Below are experts of layer 4 (counted from 0) of a mixture-of-experts language model. Rows are named router (the router's row for the expert), gate (a neuron's input weights, with its number), up (a neuron's input weights, with its number) and show model dimensions 144-191. Each number is 500 + 25 x the weight over its row's rms, rounded and kept within 0 to 999. Numbers have three digits each.
Before each expert's rows: a language model's description of what the expert responds to. This comes from a sample of Wikipedia text that the model never trained on.

# expert 24
What it handles: Articles and possessive determiners (the, a, an, his, its, their) after prepositions or verbs, starting a noun phrase.
router:461504499479486477511542504523529477502495484487516433489490475473515475498463529508533481490517487498535486513520528498514511466495537495493514
gate4:485496521526558497535495494529543536485508500457495469481491532504523513519485529527508491517522494487483496526525510507555502470543478463496501
up4:497477561499531486572465487550512484504506518477512457471483541517493535556499537518500501504525493523466549509522505540563510487533469464488475
gate5:496517497474466493487544488471545465511479475525499501545517510528488529488545519470509574461492506487514487502529536521481515471512505506483543
up5:503561511464461479515535491453517501502476508541532498550488501533474504517505498542490569500482474474493496491494524498467496495544479470495487
gate6:477450516499479446525485541471456477488476535519450476472493529502495511514462504471491512476513538496541461474517453505496475475487458467506535
up6:528517461479475515478505436555504562532517458535501498525505485484483465492529474539531514505490501507485527505480528521541494499495523506528472
gate7:536515531461493525498561492509459529473488540526547513519488470507490537472474529515486453506527493476498494483459519499486524536469487505512474
up7:479535499540474502546512558512486490489508480533484502509493544492516532531537542517494501499506517469477492475573536507486505478536499513482493
gate8:485475527490477445494509500491513532468525550513506512495501503515516520516470510487529506469471526502484550490560512501486533445489470476503498
up8:511481464475493519451482476510536478537510472485491487503463535486500480498525500501510519443479464464487486477494462511494512466478516514523538
gate9:517481501502529485513536500487498504545519502507530486496477455493513546503496536518541515504476499483513459513463497471499516532457521471499525
up9:470481494510511511498492469506531490525476499515550477483494539530514527472514442514498497538503535488532511535472520507485478482515497540481508
gate10:510540481515527507514515546562525520538498480531482498492484497496539494514503558491485509484539519478519503528486508441521472518480491489532513
up10:513506527515499499486476509489488536493468517492501553512527466493499500483509487508510498484466483491529502518501515548477506501506497498440498
gate11:486527518525491496472486506487511483503511511538500534495451526502540516525526481490485525549482526534531481490553457466480495502507518501513485
up11:506451479496500517519506490509502493493499458452548487476510524484443475471473487490531510455533479515460506512486491490459531460477512521536514
gate12:453477478502505472446524498520499495445496510464499520514452524521455477479527481432503523520492488502511506500524480476531510530484484519551500
up12:460489514509492512461506511523502535450445528502509521531524486522469517516486478523493542561471511509482452542512482523531483473494505549502474
gate13:545497468480492502510513457539497461493523482500528492546506540497480526511529514464452491471510528481501496452505531495515497482489459488497523
up13:535472492465475489485468527514517506506543526505512549513463486510517512467519466520497497490517480480507503486493475490492510515521503550461503
gate14:474483548460498476511545506488559458470455554482474454457487548537470552522531536512489517522503504498488479531502491493503501523509554502503536
up14:516521472478486480537502496494527484515505519508477477469492555493503498548493503503482464572517477532498475486483522549504522538520538520501459
gate15:527491485487486477474523501533488488493522493484454496525558505520527521484488519490509484480491496542468495516482464503504524477475521525515492
up15:502540492469506517444486483466458566479465481495500513487488469514474517493520480508490491475487468521554495481476538491522517526559445510483512
gate16:516511480463509518497499476484493451485512534448483517479501504499512488447574497487498513532575455505545517501479519493530499533470510477489529
up16:519517488473547524510529508498485516483521472518487511497469510511528518485556498455478468537522479546488511476512509514504510515530511517465533
gate17:502543486498507514475515493499523538496448529560471514488474498499551473520486511456496513498535499477521501494509476479515497552503501516485458
up17:493499534498514469485541469473482500497489498461525496535539473507514516466538487537510504486482469518502484513468493528484490499512481557517547
gate18:519514473481492456495483494496454489498473467533507506483514460535447506461491517533517494545530485502505507476467520504513481464451492496564495
up18:501485515490521528501491503484525464506551501486527537484472560466501513492502480464498468477542468536474494510527473506496516557539542529472513
gate19:533493518474531488509497474497517518530478464541558488482536501558456457520543512505516539517533480518492483476508476492467493509548527455555480
up19:498507488509529497484520524505516501501513501549514472494479499484502541540475526496509532532467501476510523496491496497531522498520522497532483
gate20:501495469495470491496517486478481525511473502468503469455470483498510530492513549522477512494534479480519472507511500517505486479469474466504523
up20:518521494538529477484485550501557518453463476558508520520492490483486488497484525478499551451486510490502507483499478520497477513481515511513518
gate21:502495487458501466506515490525552483539514508544508516457510521473508490481498511497498482498512467501522554496503499508504458560521530517509507
up21:486527484497457477477509494527534488532495511493526518512503515531483531478514531496512503508465490497517508494519541512492542506501481482474487
gate22:486537503526480486490515487512508556471522510535537503514486498497475516564486466482512495487485486498511512523474541488553500518515500499476520
up22:465524487515474509474463492506474507459523519475493508484469519528520478504472508477503501476510475549485487481514443497499460473458446499501490
gate23:526470494478453515512563468539527485534519558488460539518498525498535502518484550503441499509497510461490482516544549527540529486505501450532523
up23:566521470466483527501540497542539516547496504494480496495530542526508508541494532521490496507527539484482502485531523508512539533469520492511548
gate24:474503501510496494537520518464503513498492496542510495451473516521480474536446474482478509524516504533542533526519529474496448522497497476531486
up24:480536513537508507477490508482509510480508534490510519561516453473516515493451505524493477534517499484447471538526494482515460473488460533477533
gate25:488465472493469509502500518513526476451497487535523509469536535490513496467523480528501515478518511495523479488494481538532531477514511502529497
up25:448553515488498499507504511486478500485524512563530534455555514505496484510481490501494568507543500451528446514498492519485514487493529480508481
gate26:470520532477516469508540503469501516480446535501457485493528488544509475496495516484501508504500525523540481520505516462507521477510493541482508
up26:526501512522474503514501510512513523492526469493526500474506510487531508530483472522490497502485482496508525499494515466465536497484531484536474
gate27:450497531520502551518527504512513492518513533508485509501484539488521542496522442514502495517480528495493522521491460480504504511500481511523464
up27:517519464503487472495525536481464479486524490445492531514486512553489502540515504476526474470500451485487458496523476547494529497519542499542546
gate28:508566491528510493518506492473488537498477549493527476541507487493533504470481491476527504531493448544462520466492464510531505463510519524499517
up28:480479503441433481531520497491512493490511475499492543496519535512475494519501514482537501481475527469534500547527479532439511528554527480505458
gate29:495527508505524493533464502487524495484478514551498504496494500488549476435491542491483492497490497502529515465468513479539467489478488524540526
up29:539494505524515449500462498502479477475469451481553494487541518541501507513524537516514498524504560526477496487465505484494539515535513545556539
gate30:503501481531508510505572468498494489508449582497444501465522515442516493486452507514450524487477514523494545542476523505460495499508455505485495
up30:513523511462512504530514486514526521536473487472477493469456562495497495530448481452492523491495464526504494515474469433486492525545536513482466
gate31:511490537469493503510543495540538532487501555507490512516513491491499518519463477514510505459543544462515459506482480507499513532485506522543477
up31:452515457514500513497445518476488445490518481488497511509504518488516514498520470502485493506514476481535529500527533522506492533468494540502488
gate32:501511514512488498491498494470540502486492529524501516498503472507564475514445501483455521515514481526522475517466534475482477494532516493480505
up32:433530521513518523507458511499510482463460492514523536458477512543507488528473554534485502524520491500530505512473524490475495539500519495512528
gate33:492502521515458456455531515482500475452507513506470483480453488505486526467493500483492521504482510493479503497502476504497500505533549546496510
up33:538515531497538517488478463472518494453485508478525513517509490480478534447478528458510494477523522502523542471490521519537471505495538481462522
gate34:512518514512475495504517500471423505544469516505488497425495487518494498524531522492481481479476508498543505517482473496520470475535471495487449
up34:510508480538536527496484518473544463463485511525567518514489535525503520469436495509536486491487478537530533527483527464502508488540525518531486
gate35:509462467511488513473497489495503537487482500501502508503503537542482503484473464556543527484490446498531469472460507489521499539513498526484488
up35:501502497472495474533500525511500526502492498514501491429531505537476499490499510489506536489523483516533451557521493459517485510483519515525534
gate36:511488494492454504493501493517540466498488486524485482536514486494505521459507484465508505521516530493525522516527541473512536461507530483519479
up36:483497502523511516464481503481527507473523480533516517482493497466504525537506517554486452474505484473448502510509504516467477494504490502454499
gate37:524495502503540502514525524478457533521435539527505473503517482503516476489473506495490541518469500504506480490505516544513539495468466432527487
up37:504537456521449521489482493521532493499524522485507479521505515482513499487521480510492511500481480472507499519523521542432470513553474523506525
gate38:490522425514500500483470497544533466465509520528509492507499504507565473444484477492533490485501494527509532524502460474482477526491520474477494
up38:477470488539485499478497474459533476509508493521509489515464533510519540528514498525527481499473520530497493540475492481489483522515462473540522
gate39:494449478509520516499508452539508522475490544524482487525481505524475540491484527499491522529509493500551486502523519491511525499473467507507505
up39:504490463485445527461457498450488460513542512504541511523535510481526480535495463473489520485471493521502492529528528511498552487525500519502495
gate40:482478539507525467509538507531541533499488469525496490448509505508502485520507519470485519518478488496504510506529453502449525516507510496488492
up40:483519460500509537489502485544510493486509499461511464515480495492457498529529464483482494470520497537494531515499498518507545484448560525479457
gate41:458477521487487524497496500483521486473470551492515523560502467499535529449474507515524476533511503523524466525485502520505496496489489497528462
up41:546531448489493490467489500523489511475492456516515469456504482495490472515547535491476513460478519494466538527536512480481497534489486501477530
gate42:509490518517454530505544519525500485451488502544499508525531485532513503530491471496510460526478507482537488508539487516522538475514508514456522
up42:480498471489504505495525509530498514470482522540486492482533520512505499530489492520521487548445487468511507491510523486517566508520497487505536
gate43:522520481519521523506530470544466554517514531503503475502465476492506456474491478522476529525534484501509547517501514481448507492455479529454504
up43:500474492480526536539480510496528486553471466468469454455529521507458493530482498500487492518496514511484523462482450524513476513523522491518478
gate44:483509521484536495557508491524550453464500535520507521521521493544501470511478474524499484476510505476472509476457528496521487506538515501456501
up44:501514502492499526504502504500528505520467522500495506548476513528554525534527533485474513494488507450495472488464508547495480491523498495495474
gate45:506484523498529492495521497479497522528522500547498487547478511487505547457493508506547503479504514481494509480482507501427505527534496511553477
up45:454491500487513511520487448455511491496515530545510485495493501509467456486479493501476506532510502530481503538495514513479479483490482495529501
gate46:484525531500525545515527498480515511546533562574515460458505515485481522512470477493515505530481500537470487526521485527525484474485491509513484
up46:483516504539527512518516514471500509514491518537499478473528485495470516499482513481468491503492512514534452527516489509509510480522516510513433
gate47:472515509490468501509514505518528514451469511474512542490498512498474481469502482476515527457476453536503492470522500499532502501514525517519495
up47:543521505453494473535485494486536480499482508472489500523502513496484509518480486525499487463455476529491530484467458496509527516466525515493470
gate48:508528547465550501485553474490552480479536500488487486487513528533549485510522503485489485469518526557492553485482518493506457493483520527495483
up48:454462507504444493510499483477461502457483542513463467524470474482533496470467478492487513525470473512509492496485473520500503479477456508476523
gate49:538513504462540481497482530478464503502480517487477513507477503467515471510538506507517474495487503497474492522552513485532468495498474434509488
up49:508464508505486510526495504530507524548518541473464507494495495558548508515458521493532483522536513480538490477455528492526506507469519494493489
gate50:537532522554503454468507526506535491484490463531515540524500472544482489492508484523471492542533484533538486509523492470533469510465495548490511
up50:526532523489480497476476471473510488483488488479488493485508530495466504527476498540506478554466490491476504506463489521502493451438483496471421
gate51:496493503480489494478524515507471488508530455465491509491478554488472477552520452481463499533535527542514503505496484475508531503448461498519515
up51:496543532570484490491495486533483488508508480535497534495495506455490519539520487477484498465518512524505541565463499516459488483517527461495491
gate52:485510485513504529504511510485502493504549535543484509479474508478538487457475501512473493521533498474477514489495498436480526518511475518516473
up52:481532494497500482538498521487502491547517543550497509488489472518513503455521518509479523551496512494516505490464497475474533506471476520522487
gate53:507538557512485513494497497475424537546494479498474492423465496464465527519500481480516493493497484542560511515500506492506487530514474510491496
up53:491527506484476474535488518503483530493552477482499519410477474518492459516471485485494504511532509542532502501480503482552519522517503467530496
gate54:494475499488466466511506483486494466497493529521506495517479480547502522484451496499566517506468491457495459552531464475492478521493484493485509
up54:445494510491449479537501494511522461499494569534473475522471514528535514460486483523552492472482524459466489524529472456504506518464490525494557
gate55:510496496498516536455496529492552473517519466524490500494461535537479509494515506521493524445528472480505508511519470464578507443462487480477504
up55:537485514462489521529471503466498504418486512456486495476469493500525514502486461461494484525503521531456469494495498465500511503514485501530499
gate56:528527539441510492512508520498468475512504467511481503487501535554524491503523541505522502473539513544520502444478492555478519506506493484480513
up56:515497474514450505482501523519496500501511526514454545522549481447515481500490496509497470473472525488469458477500473481472499478489452541506492
gate57:482513481453523504506492492513476468510495504453463493474511517509490501521521505478499479552536495456536485510521494549536511494516537477523451
up57:499465489498502530517535485512533492488538458555494490472515469501459517465532528501505540467494483505508535505524508486527500509518490503497497
gate58:499533537495476495505476486506526540507474493496506503443499503510496479498518464511468469491496500478500512456431525541507476521494518476480495
up58:506507491546489470510497495460496538491563490499498538511502490491503488456531481468502459480491515465512462510480448488461521499520443545483483
gate59:527478528493501489521504521470489519550501502505494481464489486475519495498471524490477521503483506487515485463531479485513500529478504441511544
up59:519492478490537470507514529461528514514511532461492462518470510467534491558473518474496481501485466530496494488504508517485539491525508449554513
gate60:508502461534488498524458472498472500468484514522483503463533501497505492536502491472462497555467527503478480508453456540470501525449535532545484
up60:478512525525515490530496519502478532515518508506507489533497472508514483510493519534541527512520467538536506426522492478492445516495480507507536
gate61:455547531479517466511468528526474518447479517537489525522509473501472510484480492505535524460465497509503502490497500475498533454490511489537502
up61:498494467508497545504525466498538489547526474515494484464521511507500498498495489495478494516496526502494486512526483512497497532519503510455483
gate62:509463481508505533485485515536492462549482523541501498441496490466460485497465520462485482518485555519466494524531519473544439460475509499534513
up62:491490517525526503515548522477484487487473503516536497513492494505465501505473505484533481529499512458488501491485528519539489456482517530474495
gate63:497511503512496500447538557482488486484482488527493519518466532488505512480515494527467505509480464506515494504521487520464509522520538509535491
up63:532482507525493451474503507477470511486468480508453531489473523489522507454494514490457523541548498533545504519528480513511537482527515479523518
gate64:480532489533475456531514557499489512488507504492460501511456483491539476525522486488490471533520515500536526483508503500548512507511515502505552
up64:471523471526485481519467541507504506526509468527521473497519497502498514490508455500509526434519500535517519488501483488508496517488524544491510
gate65:452522484480527466479499513493478507458506495495552489523498473486537546484477495508494478515483492475502498518480519494502478496515561493485464
up65:502495499479505494494466536502466507457502529508532486552533474551543507485527523506515462521490510502505477505484476487530464488484472507477471
gate66:442522570495492499496518506466520451429488502521435472479445449492500505503487499499447486489491518535529489511485492483510495515488511514521503
up66:534485457472527480489465502482471539519506464496538519520559496518509476477485527484537500512499512464473541513535495477531521527458465512475493
gate67:554511509474492479501505511502535515463488490431449472507507486495480515478517513472501462532500503541520542488475479500527549481510469538483479
up67:478490487463517488487504497513470470526526503532524511490509491489537503476515506514526503426489484477479491490541530509541503528506478472497485